python train.py --n_layer=14 --d_model=192 --n_experts=32 --experts_per_token=2 --d_expert=144 --d_shared_expert=0 --activation="swiglu" --moe_layers=[0, 1, 2, 3, 4, 5, 6, 7, 8, 9, 10, 11, 12, 13] --router_score="sigmoid" --normalize_top_k=true --routed_scale=1.0 --balance_loss=0.000128 --balance_bias=true --init_std_router=0.021 --lr_router=0.000842 --n_head=2 --n_kv_head=2 --head_dim=96 --vocab_size=8192 --norm="rmsnorm" --norm_place="pre" --norm_eps=1e-06 --positions="rope" --rope_base=10000.0 --rope_fraction=0.5 --qk_norm=false --attn_scale=0.102 --tie_embeddings=false --parallel_block=false --init="normal" --init_std_qkv=0.0292 --init_std_o=0.0292 --init_std_up=0.0292 --init_std_down=0.0 --optimizer="muon" --lr=0.00205 --lr_mult_o=1.5 --lr_mult_up=0.679 --beta1=0.93 --lr_head=0.0143 --grad_clip=1.0 --warmup_steps=200 --schedule="wsd" --decay_fraction=0.57 --decay_shape="pow" --final_lr_fraction=0.0 --batch_tokens=131072 --seq_len=512 --doc_mask=true --train_tokens=453400000 --steps=3460 --dataset="wikipedia_en"
Below are experts of layer 10 (counted from 0) of a mixture-of-experts language model. Rows are named router (the router's row for the expert), gate (a neuron's input weights, with its number), up (a neuron's input weights, with its number), down (a neuron's output weights, with its number) and show model dimensions 0-191. Each number is 128 + 32 x the weight over its row's rms, rounded and kept within 0 to 255.
After each expert's rows: "comes after" lists some tokens at least twice as common just before its tokens as in all text; "raises" lists some tokens whose logits its average output raises strongly, later layers aside. This comes from a sample of Wikipedia text that the model never trained on. Tokens count by the router's weight.

# expert 17
router [ 63 161 106 154 142 107 194 117 154 157  67 171 164 130 154 151  75 144 158 113  79 127  97 151 117 116 169  75 157 153 117 112 156 159  95 179 126 165 180 140 111  85 168 168 113 175 138 107  93 130  99 136  70  87 140 103 147  91  99 158 154 121 131 157 155 104 145 142 116 140 154 210 128 119 150  84 123 141 147 117 107 156 196 117  89  83 100 233 124 141  88 137 138 146 103 122 183 179 156 130 107  70 157  90 101  93 148 130  78  64 116 108 208  98 135 162 139  70 105 124 110 106 151 160 119 146 184 120 108 156 129 112 119 160 144 179 110 138 127 116  87 150 137 101 126 125 168 156 123 156 130  98  64  93 149 147 178  92 104 118 145 164 116 102 126 135  69 174 145 166 135  66 161 129 108 144 156 138 126 144  88 131 114 115 177  84 137 121 103  76  78 138]
gate0 [121 153  89 106  77 178 130 134 147  80 121  98 179 121  72 102  63 125 164  87 148 144 133 149 120 148 114 146  76 110 129  88 111 148  88 215 126 148 172 175 103  80 139 116  86 126  87 162 119  88  45 126 127 188 124  89 123  76 104 128 112 175  67 114 167 106  77 143 115 120 178  98  95 110 130  87 138  95 144 122 123 113 144  98 145  82  95 107 164 134 126  99 198 123  87  77 168 108 120 154 155 161 134 103 158 166  86 140 114  88 125 112 172 148 102 194 115  75 108 158 132 129 179 146 128 121 103 141  95 143  60 174 177 120 137 112 218 116 100  99 142  97  90 175 100 139 121 130 158 145 137  96 128 161 193 159  93 118 140 121 173 110 166 126 172 137  78 131 102 140 107 150 135 117 141 131 101 133 124  79 118  87  73  95 108  87 170 132 151 129 158 165]
up0 [120 106 128 111 135  94 108 145 134 145 130 110  81 121 118 153 112 163 107 122 102  63 186  94 118 125 146 126 140 138 126 135  71  83 151 133 125 161 166 144  75 121 106  98  68  93 160  80 164 140 106  53  63  82 110 227 114 115 122 190 146 133 157 174 130 144 179 112  97  86  97 145 187 153 156 121  69 138 121 118 117 140 116 143 197 128 189 150 148  95  67 105 145 100 166 138 142 130 149 130 114 140  99 104 121 175 125 166 166 111  70  88 113  92 149 163 128  84 144 144 115 110 165 140 131 107 171  83 107 146 142  49 107 114 149 152  98 138 124 143  87 147  67 113 124 146 131 136 172  81  96 164 123 133 149  44 159 191 135 163 117 119 143 199 159 135 147 177 103 142 114 122 118 193  72  98 123  72 167 151 118 152 122 126 121 147 157  90 120 162  94 137]
down0 [150  62 133  99 125  85 173 122  80 144 158 124  86 130 108 116 161 153 114  97 147 149 121 150 155 152 195 176 112 143 124 205 174 145  76 115 167 142 137 156 143  99 147 124 104 154 140 107  93 172 164 154 115 102 183 103 170 148 111 104 198 175 112 125 131 141 171 142  69 105 115 131 143 154 113 203 129 130 136 107 142 154 169 123  96 142 183 108 125 142  59 131 176 104 148 133 103  86 141 144  97 143 114 106 113 108 110 129 152  96 143  92 173 150 112 138 165 144 185 160 127 157 173  97 150 122  89  90 123 153  92 135  87 170 183 110  63 171 138 112 129  74 117 132 148 122 154 130 127 100 178 115 188  73 171 107 115  87 117 182 130  85  85 131  84 126  68 154  97 174 139 142 170 100 153 139 172 103 172 163 118 134 193  82 120  95  97  63 181 111  79 127]
comes after: " |", "|", " the", ":", " F", "==="
raises: "-", "s", ","

# expert 1
router [118 131 180 103 103 132 191 146 150 137  46 172 134 167 162 161 128 151 146  61  97 110 148 136 114 108 186 112 114 128  68 115 107 164 121 131 150 161 130 122 134 174 154 160 163 122 152  84 109 141 105 110 123 138 136 144 132 102  87  90 218  95 102 132 128 110 141 149 123  99 171 180 168 134  86  83 115  90 162  95  71 122 109 126 100 101 141 151 107 102  70 122  95 121 120 118 143 200 131 123 115  56 152 156 135 129 184  98 135  60 140  68 164 186 114 165 106 150 138 119 137 124 126 157 104 160 201 143 134 111 125 131 138 144 160 152 121  86 118 120  85 136 177 122  99 126 150 123  87 127 136 129 131 138 150 113 147  16 101  84 118 183 179 143  94 146  93 225 136 151 140  95 159 185 116 182 184 128 115 177 106 144 148 127  93 119 151 127 136 126 107 173]
gate0 [143  33 139 145 151 167  97 131 126 123 153 179 114 133 108 127 153 146 123 133 164 136 142 148 140 109 130 112 121 206 149  79 162 131 145 162  81 101 128 198 132 118  97  87 126 109 122  95 155  85 101  97 186  90 124 181 124  87 172 110 134 120 131 156  98 123 114 172 156 148 152 116 124 137 162 129 123 184 153 144 171 135 169  99 100 114 149  88 112 113 128 167 104 135 113 111  69 144 116 132 115 138 128 132  65 174  67 126 146 139 115 115 113 121 131 148 130  81 103 100 225 141 173 117 135 150  48  79  93 127  60 103 177 144 221 147 126 190 158 102  95 191 168 175 125 113  95 106 137 121 141  99 105 131 135 135 130 161 110  67 132 101 138 188 182 139  70  83 140 119 105 124 106 103 127  80  94 100  98 126  81 116  90 159  95 135 189 128  93 123 131 180]
up0 [137 156 126 153 199 116 117 104 110 136 113 134 141 167 150 100 113 142 134  51  90 123 104 179 119  80 125 111  98 117 138 168 156  69 122 137  92  89 115 106 129 136 147 128 140 114  91 170 158 165 170 182 124  92 113  53 133 106  96 136 127 143 140 161 136  97 170  76 152 105 158 168  76 135  87  87 121  25 136 130 133  79 121 154  85 109 107 114 119 127 141 111 127  96 105 151 156 121 158  47 144 142 170 141 123  96 118 157 110 113 130 196 142 160 171  91 114 143 194  72 107 136 107  99 164 100 177 142 117 112 171 139 103  84 137 128 130 124 146  88 212 182 170  93 125  91  75  55 123  59 132 154 123 117 103 167 126 146  78 131 112 150 109 138 108 124 154  80 129  99  91 159 109 153 184 133 111 111 202 143 150 108 139  79 135 163  77  86 154 113 102 137]
down0 [143 112 130 108 148  94 114  87 156  96 139 116 127  48 146 102 149 119 124 131 109  76 178 113 131  92 130 137  43 124 157 151 121  87 124 122  88 153 112  82 148 158 190 151 132 139 105 167 169  82  96 155 177 134 105 176 146 124 121 140 106 115 156  88 115  87 101 138 100  94 138  83 157 160 115  76 112 121 134  91 131  81 126 101 166 132 106 129 138 154 174 172 102  75 114 102  84 132 120  94 149 137  92  55  75 107  90 155 119 130 137 146  87  56 113 144 107 128 103 157 109  49 127 115 148 119 131 155 120 200 115  70  93 158 127 121 113 160 166 133 168 150 195 160  92 122  36 109  86 152 132  70 122  85 135 146 124  69  87 112  94 143 137 135  95 134 172 107 154  91 114 197 177 130 134 144 141 140 123 112 173 117 121 146 197 129 142  65 112 100  73  90]
comes after: " |", ")", "3", ".", "7", "5"
raises: "|", "-", "\n", "In", "|---|---|---|", "\""

# expert 5
router [ 97 144 160 190 167  88 191  68 136  89 132 122 165 119 137 178  95 129 155 139 104  59 132 163 149 154 161 129 154 127  67 101 162 151 117 137 101 175 125 129 151 123 175 143  93 153 109 137 134 168  69 125 166 132 194  86 108 110  74  90 187 125  92 141 125  80 116 127 121 114 155 170 121 118 124 160  86  85 188 153  77 121 115 110 102 128 172 149 127  63 126 187 149  81  27 139 141 175 147 101  95  88 120 103 105  92 122 127  72  98 156 114 124 167 135 116 159 102 107 104 131 128 137 207 107 150 142 110  98 162 157 158 101 122 156  98  84 124 128  95 126 136 139  93  64 126 143 142 148 159 149 145 144 112 170 156 133 136 112 100  88 117 153 126  60 139 123 159 167 133 145  89 137 129 143 157 100 124 129 190  99 136  90 125  87  65 216 157 109 139  99 172]
gate0 [113 114 132 191 180 160 124 119 103 107 217 145 138 108 137 152 140 147 112 196 101  94 178  99 160 131 182  72 135  98  95 127 136 104 118 130 173 125 146 124 122 124 118  60 121  88 134  96  76  69  95  90 140 180 150  78 143 166 129 124  66 160 133 113 137  90 154 112  98 143 165 137 152 124  88  64 103  99 118 165 106 104  75 162 138 149 112 154  45 130 138 120  54 125 126  90 151 108 107 108 150 129  79 132  73  94 105 144 163 110 138  79 125 150  92 132 136 101 102  69  98 140 135 116 103 116 229 170  96  72 114 121  90 147 209 129 154 130 129 105 128 143 124 193 188 123 144 117 154 150 141 114 201 144 140 138 148 124 138 140 161  96 130 164 108 154 102 109 129 165  72 130 137 189 135  68 176 111 116 159 158 123 113 145  83  96 137 139 149 127 135 145]
up0 [145 199 111  73  69 145 111 156 148 136  74 110 181 135 105 125 120 169 125  46 139 162 136 157  95  95  93 132 146 174 174  88 156 169 125 156 119 130 147 108 126 121 161 113  83 130 170 117 206 165 139 110  98  93  96  74 129  85 162 170 100 122 168  93 156 156 178 118 149 117 118 145 123  90 143 175 167 148 122 167 126 134 157 130 145 106 146 142 223 133 160 113 190 181  70 154 146 141 133 119 132 129 129 107 109 148 186 135  87 120 137  99 114  87 135 106 102 116 147 135  87 119  77 110  88 160  88 100  99 145 145 149  89 123 110 101 105 163 177  89 106 102 142 106  74 127 101 164 146 110 135 113 136 194 144 123  87 140 177 180  96 169 114 108 160 167 155  98  80 182 140  97 118 126 166 182 106 130 150  93 150 164 119 101 152 189 126 106  95  61 184  96]
down0 [160 156 158 151 158 101 128  89 133  96 107 101 149 168  27 199 118 127 165 110 181  78 142 120  93  92 121 132  78 128 133 129 143 131  99 112  70 161 130 116  92 117 123 144 112  91 123 163 144 182 200  86 126  92 105  82 135 132 109 135 139 124 175  86 108  80 147 153 136 146 117  84 143  84 171 115 124 103 160 172 143  87 104 172  89 120  94 122 115 156 142  93 122  83 146  86 113 177 150 126  63 130 208 146 153 153 119  75 157 141 148 148 149 126 138 148 128  98 153 196  70 106 167 123  88 121  67 150 145 117 147 211 121 173  99 122  86  65 146 121 138  87 114 128 137 148 149 115  93 144 128  59 156 109 117 100 174 106 204 132  95 113 147 138 144 119 123 133 140 154 145  70  83  49 146 124 108 139 125 100 116 131 118 146  90 165  70  99 169 105 139 121]
comes after: "\n", ".", "==", " =", " ==", "==="
raises: "In", "\n", "A", "The", "B", "S"

# expert 22
router [130 117 129 160 121 117 147 140 124 122 104 200 190 114 172 156 108 155 164 112 132  87 133 112 133 117 143  62 159 187 109 112 197 144 131 119  65 145 125  76 166  88  99 200  89 153  99  96  63 147  95 165 111 156 142  76 161 141  87 165 152 111  25 158 136 157  85 154 125 177 144 162 149 163 131  67 112 102 134 143  87 105  93 123  76 123 105 159  91  82 109 178  92 122 115 123 145 134 138 123 148 112  88 165 135 127 160 130  97 101 137  97 168 151 126 153 114 143  92 143 155 126 111 137  93 155 191 154  87 155  86 178 126 165 126 147 130 110 162  96 131 194 124 100  95 143 132 129 121  98 176 105 156 103 129 102 112 117 111  83  69 132 156 138 171 185 156 196 162 148 171  79 165 187 154 147 129 150 116 183 122 147  98 129  93 110 192 115 128  89 148 109]
gate0 [187 147 177 136 129 111 162 141 141 149 152 133  98  86 153  84 141 145 142 122 127  67  86  99 115 120 116  63 142 112 129 103 182  82 132 145 162 170 145 139  84  94 161 166 148 154 110 169 138  68 162 153 132 147 132 144 164 153  86 112 139 114  82 143 105 254 120 112 154 160 125 198  94 156  67 108 130 101 135 142 122 176 107 118 128 127  63 106 118 126 108 116  92 120  79 163 177 172 167 171 158 109 117 118 115 110 131 121 188 112  54 174  83 107 155  91  85 107  72  97 165 101 140 158 112 114  98  73  88 106 106 150 221 120 142  85 110 149 115 101 123 108  93 154 110 156 113 133  98 121 148 134 112 100  92  87 176 117 139  83 116 160 148 114 126 181  95 152 131  99  69 101 138 153 137  62  96 118 160 123  85 150 139 148  99 136 132 174 168 125 159 119]
up0 [145 100 146 102 110  75 129 154  96 189  89 195 146  92  80  36  89 125 127 135 161 134 130 135  71 137  66 119 149  82 171  67 145 119 104 167 104 149 131 180 147  65 166 199 112 105 157 136 141  64 152 104 118  93 176 114 153 136 106 112  94 109  85 135 125 124 189 129 104  94 102 176  91 147  86  94 104 113 116 137  59  95 111  97 173 138 115 103 142 137 147 122  82 166  63  49 103 148 147 116 159  91 113 127  92 111  88 126  81 145 119 142 110  92 186 147 122  91 102 135 140 114 164 103 145 105 152 112  93 120  79 169 180  85  78  86 101 156 105 131 138 152 119 107 136 177  95 137 166 103 118 118  80 140 152  99 107 144 153 157 127 134 144 104 125 179  91 143 131  69  66 126 110 117 115 105  91 189 108 129 109 124 159 110 111 105 174 133 179 101 116 131]
down0 [152  96 124 197 143 137 125 144 125 145 160 100 100 154 129 109  93 106 133 229 176 155 143 122 142 134 150 122 175 144 147 120 186 135 163 109 114 197  57 129 165 174 140 111 132 156 183 113 155 155 151 171 129 157 144 141 131 108 130 110 143 169 166 194 139 187  75  80 121 116 194 197 171 137 155 131 156 172 117 114  98 151 110  77 121 104 104  69 116 129 145 151 168 105 193 140 170 165 103 167  98 103 144 131 128  93 157 114 141 121 108  88 131 118 168 161 135 117 140 117 136 147  87 173 144 118 129 108 186 136 123  80 178  80 168 145 120 140 103 145 172 159 137 199 119 149 144  76 101 106  80 170 145 138 103  91 120 150 148 144 192 153 179 190  93 125 119 151 131 160  59 171 161 173 133 203  83 137  77 120 142 140 143 127 148 127 111 135 115 116 132 125]
comes after: "\n", " \"", " re", "See", " co", " served"
raises: "style", "on", "be"

# expert 4
router [120 137 124 175 111 155 170 180 156 125 150 174 213 182 177 120 136 149 136  91 136  84 139 121 138 156 212  78 149 145 114 108 147 148 155 131  97 166 165 100  99 134 116  99  88 118 127 107 117 115 149 146 154 122 169 125  95 132 107  90 170  77  96 112 139  98 102 171  58 170 137 212 162 135 140 121 130  99 121 183 120  78 184 109 145 122 123 166  93  91 122 146 145 115 132 122 128 170 150 104 160 104 152 146 132  52 200 142  60 129 149 124 138 174 121 135 117  88 102 147 131 149 179 177 122 173 125 108 117 163 156 171 134 150 130 144  81 111 144 103 123 144 179 108  86 113 170 127 147 150 134 131  84 118 170 151 137 105  94 146  80 110 187 132  94 154 102 234 136 161 146  94 152 121 120 144 174  57  73 142 106 164  82 158  88 163 135 151 118 107  95 110]
gate0 [149 145  90 145 120 162 182 110 127 158 162 125 120 147 171  91 151 136 178  62 145 127 143 150 118 100 113  89 196 148  95 155 106 133 126 154 181 122  85 139 120 115 102 113 168 195 125 154 109  55  80 126 142 122 129 184  96 118 106 157 146  74  77 143 102  73 127 121  97 152 113 192  90 133 127 151  98 105 126 128 101  84 126 121 119 149 108 134 132 154  57 186 118 118 189 135 131  87 150  99 123 101 161 177 119 156 124 127 125 114 117  97 117 138 102 120 123 126  48 138  84 113 143 108 161 119 178  98 183 155 163 107  62 164 118 141 113  75 142 152  91 103 145 102  83 100  58 179 129 131  99 162 109  87 143 159 110 159 117 156  48 101 129 101 113 136 139 134 180 131 159 100  82  87 161 137 109 146  78 107  82 224 125 144  67 194 129 120 153 138 105 124]
up0 [132 125  96 158 134 167 196 153 167 156  91 133 151 139 113 133 123 136 150 115 129  91 149 131 138  67 135  99 125 125  91 103 132 181  97 157 130 138  97 130 105 147 210 170 123 128 110 128 176  61 106 119 138 116 105 146 114 148 101 181  85  80 170  90 119  98  97  78  77 148 133 130 149 125 147 143  97  38  98 127 134  74 172 106 166 123 184 150 129 146  98 176 101  80 126 127 155  69 178 117  85  96 157 150 170 133 103 167 135 202  99 163 121 137 135 125  86  53 120 128 118 100 129 125 174 124 142  67 143 133 143  80  74 176 136 128 151  61 138 126 113 116 179 138 173  93 127  96 172 169 118 144 133 152 176 142 108 106  93 159 122 124  74 114 108 117 128  59 186 144 188 141 107  74 120 130  91 132 117 170 135 153 112 157  73 177 146 143 142 187 165 149]
down0 [148 113 127 141 145  92  75 116 136 161 138 107  57 117 112 107 139 103 141 170 171 136 114 138 198 182 170 115  98  99 117 110  86 131 141 133 110 123 162 194  81  88 124 159 116  77 117 128 157 181 233 105 153  46 139 172  81 159 109 132 180 139 105  95 183 129 140 134 113 179 134  72 111 128 104 114 145 104 117 105 115 158 172 159 128 122 149 150 169 138 140 162  96 204 138 150 127  80 118  96 125 166 153 137 181 157 108 127 147 150 134 156 150 166  95 124 110 102 105  79 128  82 191 145 207 159 145 179 107 126 129 158  95 160 133 116  54 166  97 151 167 146 133 132 132  85 163 143 112  47 101  87 147 123 165 118 143 107 156 129 141 109 142 143 134 110 146 125  75 182 161 145 154 146 115 158 173  62 127  94 162 154 103 155 129 136 191 127 139  94 128 109]
comes after: " ", "2", " (", "–", ".", "0"
raises: "0", "1", "nd", "2", "5", "3"

# expert 19
router [113 115  86 188 147 105 179 106 176  98 102 116 128 140 214 177  78 138 124 101 122 109 136  98 122 153 203 111 157 203  84  77 144 140 144 181  95 124 127 113 102 136 157 144 122 157  81  87  96 132 108 140  89 106 174  99  97 104  47 134 146  78 103 176 134 109 121 143 158 166 174 147 139 144 126  96 178 132 142 170  92 125 167 145  97 129 141 109 122 169 134 164 160  84 121  97 119 154 129 122 106  96 148 112 125 142 185 114  97  81 131 146 161 171 135  95 144 156 146 124 161 117 105 141  63 142 168 141 154 163 166 201 126 158 142  60  94 133 156 106 122 158 167 117 101 137 183  87 124 167 159 128  92 126 133 127 149 105 107  78 151 180 194 120  75 190  95 195 124 119 161 115 134 101  90 140 142  94 141 120 137 121  80 104 132 146 169 127  93  87  50 128]
gate0 [112 114 122 121 124 113 117 216 142 173  45 126 113 150 192 129 148 124 181 114 144 157 197 102 155  96  81 113 164 112 133 101 116 127 126 130 118 168 128 146 104 123  98 120 174 128 102  98  94 149  87  94 153 158 135 164  78 155 126  98 147  97 142 130 167 129 143 140 112 159 122  79 135 167  80 142 176  89 116 131 144 105 162 131 186 166 166 129 126  93 168 160 155 115 132  91  90 177 104 153 144  99  55 184  97 172 179 159 136  79 149 157  57 120 137  73 115 138 168 128  87 162 127 135 120 143  88 140 114 151 147 135 137 117 204 182 134  87 161  81  59  97 100 154 105 108 168 136 147 128 160 102 164 102 164  96 166 116 128  93  19  96 110 154 130  96 154  96 141 140 146 143 171 100 133 134 169  93 110 110 115  79  97 133 182 147  92  86 140  88 137 147]
up0 [110 146 156 160 115 185 161 102 125  88 156 147 108 130 157 143 118  90 114  95 124 129 117 157 123 142 146  89 117  97 109 146  94  71 159 135 178 124 186  55 162  96 148 121 166 106 129 127 166 120  88 113 110 156 107 140  71  67 160 151 174  46 105  95 137 189 111 129 102 130 127 138  60  96 103  90 108 179  77 179 120  92 105 102 133 124 194 137 221 100 121 159 143 122 194 118 112 147 183 127 143 145 175  15 110 174 122 156 179 128 118 165 102  96  91 157 115 149 107  78  87 154 124 146 129 159  97 131  91 140 113  72 147 128 110 123 111 135 124 148  87 111 168 136 115  98 210 177 152 113 108 109 143 132 140 101  99 112 171 142 161 191  94 125 156  95  80 133  81 128  93 143  71 120 119  99 151 150  79 148 149  97 140 140 115 133 132 110 117 125 114 125]
down0 [181 156 203 101 129 172 155 144 164  75 128 115 164 120 110 108 125 142 146 144 119  84 152 105  91 120 231 125 119 127 158 101 138 161 137 120 158 104 111 178 106 133 125 122 116 108 167 167 129  80 146 117  98 143 116 146 125 111 171 191 122  93 141 111 163 123 115  44  93  82 121 255  39 126 172 108 107 116 123 117 134 125 121 100 143 139 179 147 157 120 125 173 150 102 149 121 128  63 139 167 106  96  96  83  48  96 163 151 143 115 154  44 163 139 131 154 152 126  90  85 161 116 171 125 132 188  93  95 119 126  96  96 112 144  85  87  99 176 122 158 142 126 128 128 122  81 163 159  88 123  99 102 127 126 126 152 131 105 136 111 125 142 132 132 142 191 108 139 114 115 127 146  88 113 142 143 124 182 114 177 120 109 115 143 177 110 178  94 149 146 117 145]
comes after: " ", "-", " \"", " c", " a", " p"
raises: " ", "s", "t", "d", "v"

# expert 2
router [149 138 192 117 118  99 148 115 143  70  88 136 178 104 128 150 127 198 183 134 135  47 152 106 107  97 105 112 114 192 113  69 129 152 140 144 121 154 139  90 112  97 113 148  88 151 115 127 127 153  60 216 135 101 146 115 111  90  72  76 179 100 100 136 127 114  99 174  96 151 155 169 162 127 107 134 133 143 117 146 118  85 127 137 121  98 176 176 142  85 121 158  97  71 107 105 184 157 184  89  88 158 155 129 142  83 174  79 138 126 150  70 184 164 112 184 147 152 143 116 183 134 164 110 138 128 108 126 137 185 137 186  96 128 142 115 126 165 103 136  46 141 132 130 117 142 131 115 108 152 149 125  89 134 142  77 192 106  85 114 108 104 157 146 130 193  69 183 111 145 139 111 150 132  76 149  98 107 121 104 103 129 105 115 106  94 167 191 126 126  83 145]
gate0 [153 152 151 149 163 104  82 115 143 118 117 146 179  84 113  77 124 155 121 128  43 109 134 107 138  97  86 116  62 171 123 125 119 161  96 184 120 188  92 100 163 132 145 121 104 120  88 130 115 148 121 202 204 137 196 167 158 115  94  57 151 123  59 156 160 165 108 139 107 170 134  41 124 116 120 148 129 137 166  92 149 115  95 104 193 127  68 100 137 138 100 158 142 105 112 172 118 118 121  92  79  92 136 136 178 103 126  55  62 130 176 107 143 149 135 116 129 122 122 105 138 168 176 156 133 174  86  85 113 171 167 140  90  90 185 107 122 129 134 130 101 157  60  88 119 146 110 146 148 135 147 128 101 108 123 130  82 152 152 124 172 108 197 106 106 135 117 127 124 139  83  72 122 151  91  78  99 125 202 112 124 145 112 123 140 130 162 142 120 154 143 158]
up0 [135  89 149 101 109 184 171 120 119 133 146 129  76 124 167  92  87  86 129 127 180 140 104 141  92 194 110  94 157  80 127 152 151 105 141  57  98  97 185 206 133 142  76 135 176 115 165 143 197 113 135  77  86 114  90  77 122 170 140 153 120 127 192  85 131 129 115 143 168  85 139 176 151 114  99  86 112 145 104 121 123 154 121 150  88  99 126  52 114 137 138  79 127 141 118 147 109 106 178 154 173  74  66 145 108 132  93 132 150 138 141 175 110 128 101  96 106  95 148 159  87 109 107 176  80  93 159 148 115 117 136 101 163 129 121 166 143 115 108 111 197 114 236 160 156 123 190 151 138 109 132  71 123 115 170 103 144 101 117 148 118 163  81 133 152 107 186  85 120 106 127 140 159 119 165 195 143 124  88 163 136 128 135 117  83 141  76 145 121 124 107 138]
down0 [ 95 141 171 160 188 126  99  68 113 111  75 146 181  97 137 118 101 165 134 113 152 145 118  76 128 140 173 109 132 100 142 100  84 131 113 157 135 168 138  85 101  98 160 150 130  78 156  58 107 161 121 104 139 179 162 128 147 119 152 175 114 151 125  97 116  95 132  89  95 138 120 196 101 156 144 112 160 121 116 159 125  90  51 121 182 148 148 133 124 127 105 139 135 106 167 162 192  94 125 109 183  97 110  67 121 144 150  75  48 140  64  89 116 117  99 209 133  85  69  96  88 175 102 103 192 164  81 167 128 153 145 160 105 136 113 135 110 112 136  93 144 135 117 117  96 150 200 153 152 108 105 158 173 184 109 137 131 101 114 105  98 140 195 135 106 163 159 144 145 149 135 100 114  79 123  87 195 110 150 179 148 154 128  98  92 156 138 181 112 115 143 121]
comes after: "1", "9", "0", "8", "2", "7"
raises: "6", "5", "7", "4", "8", "3"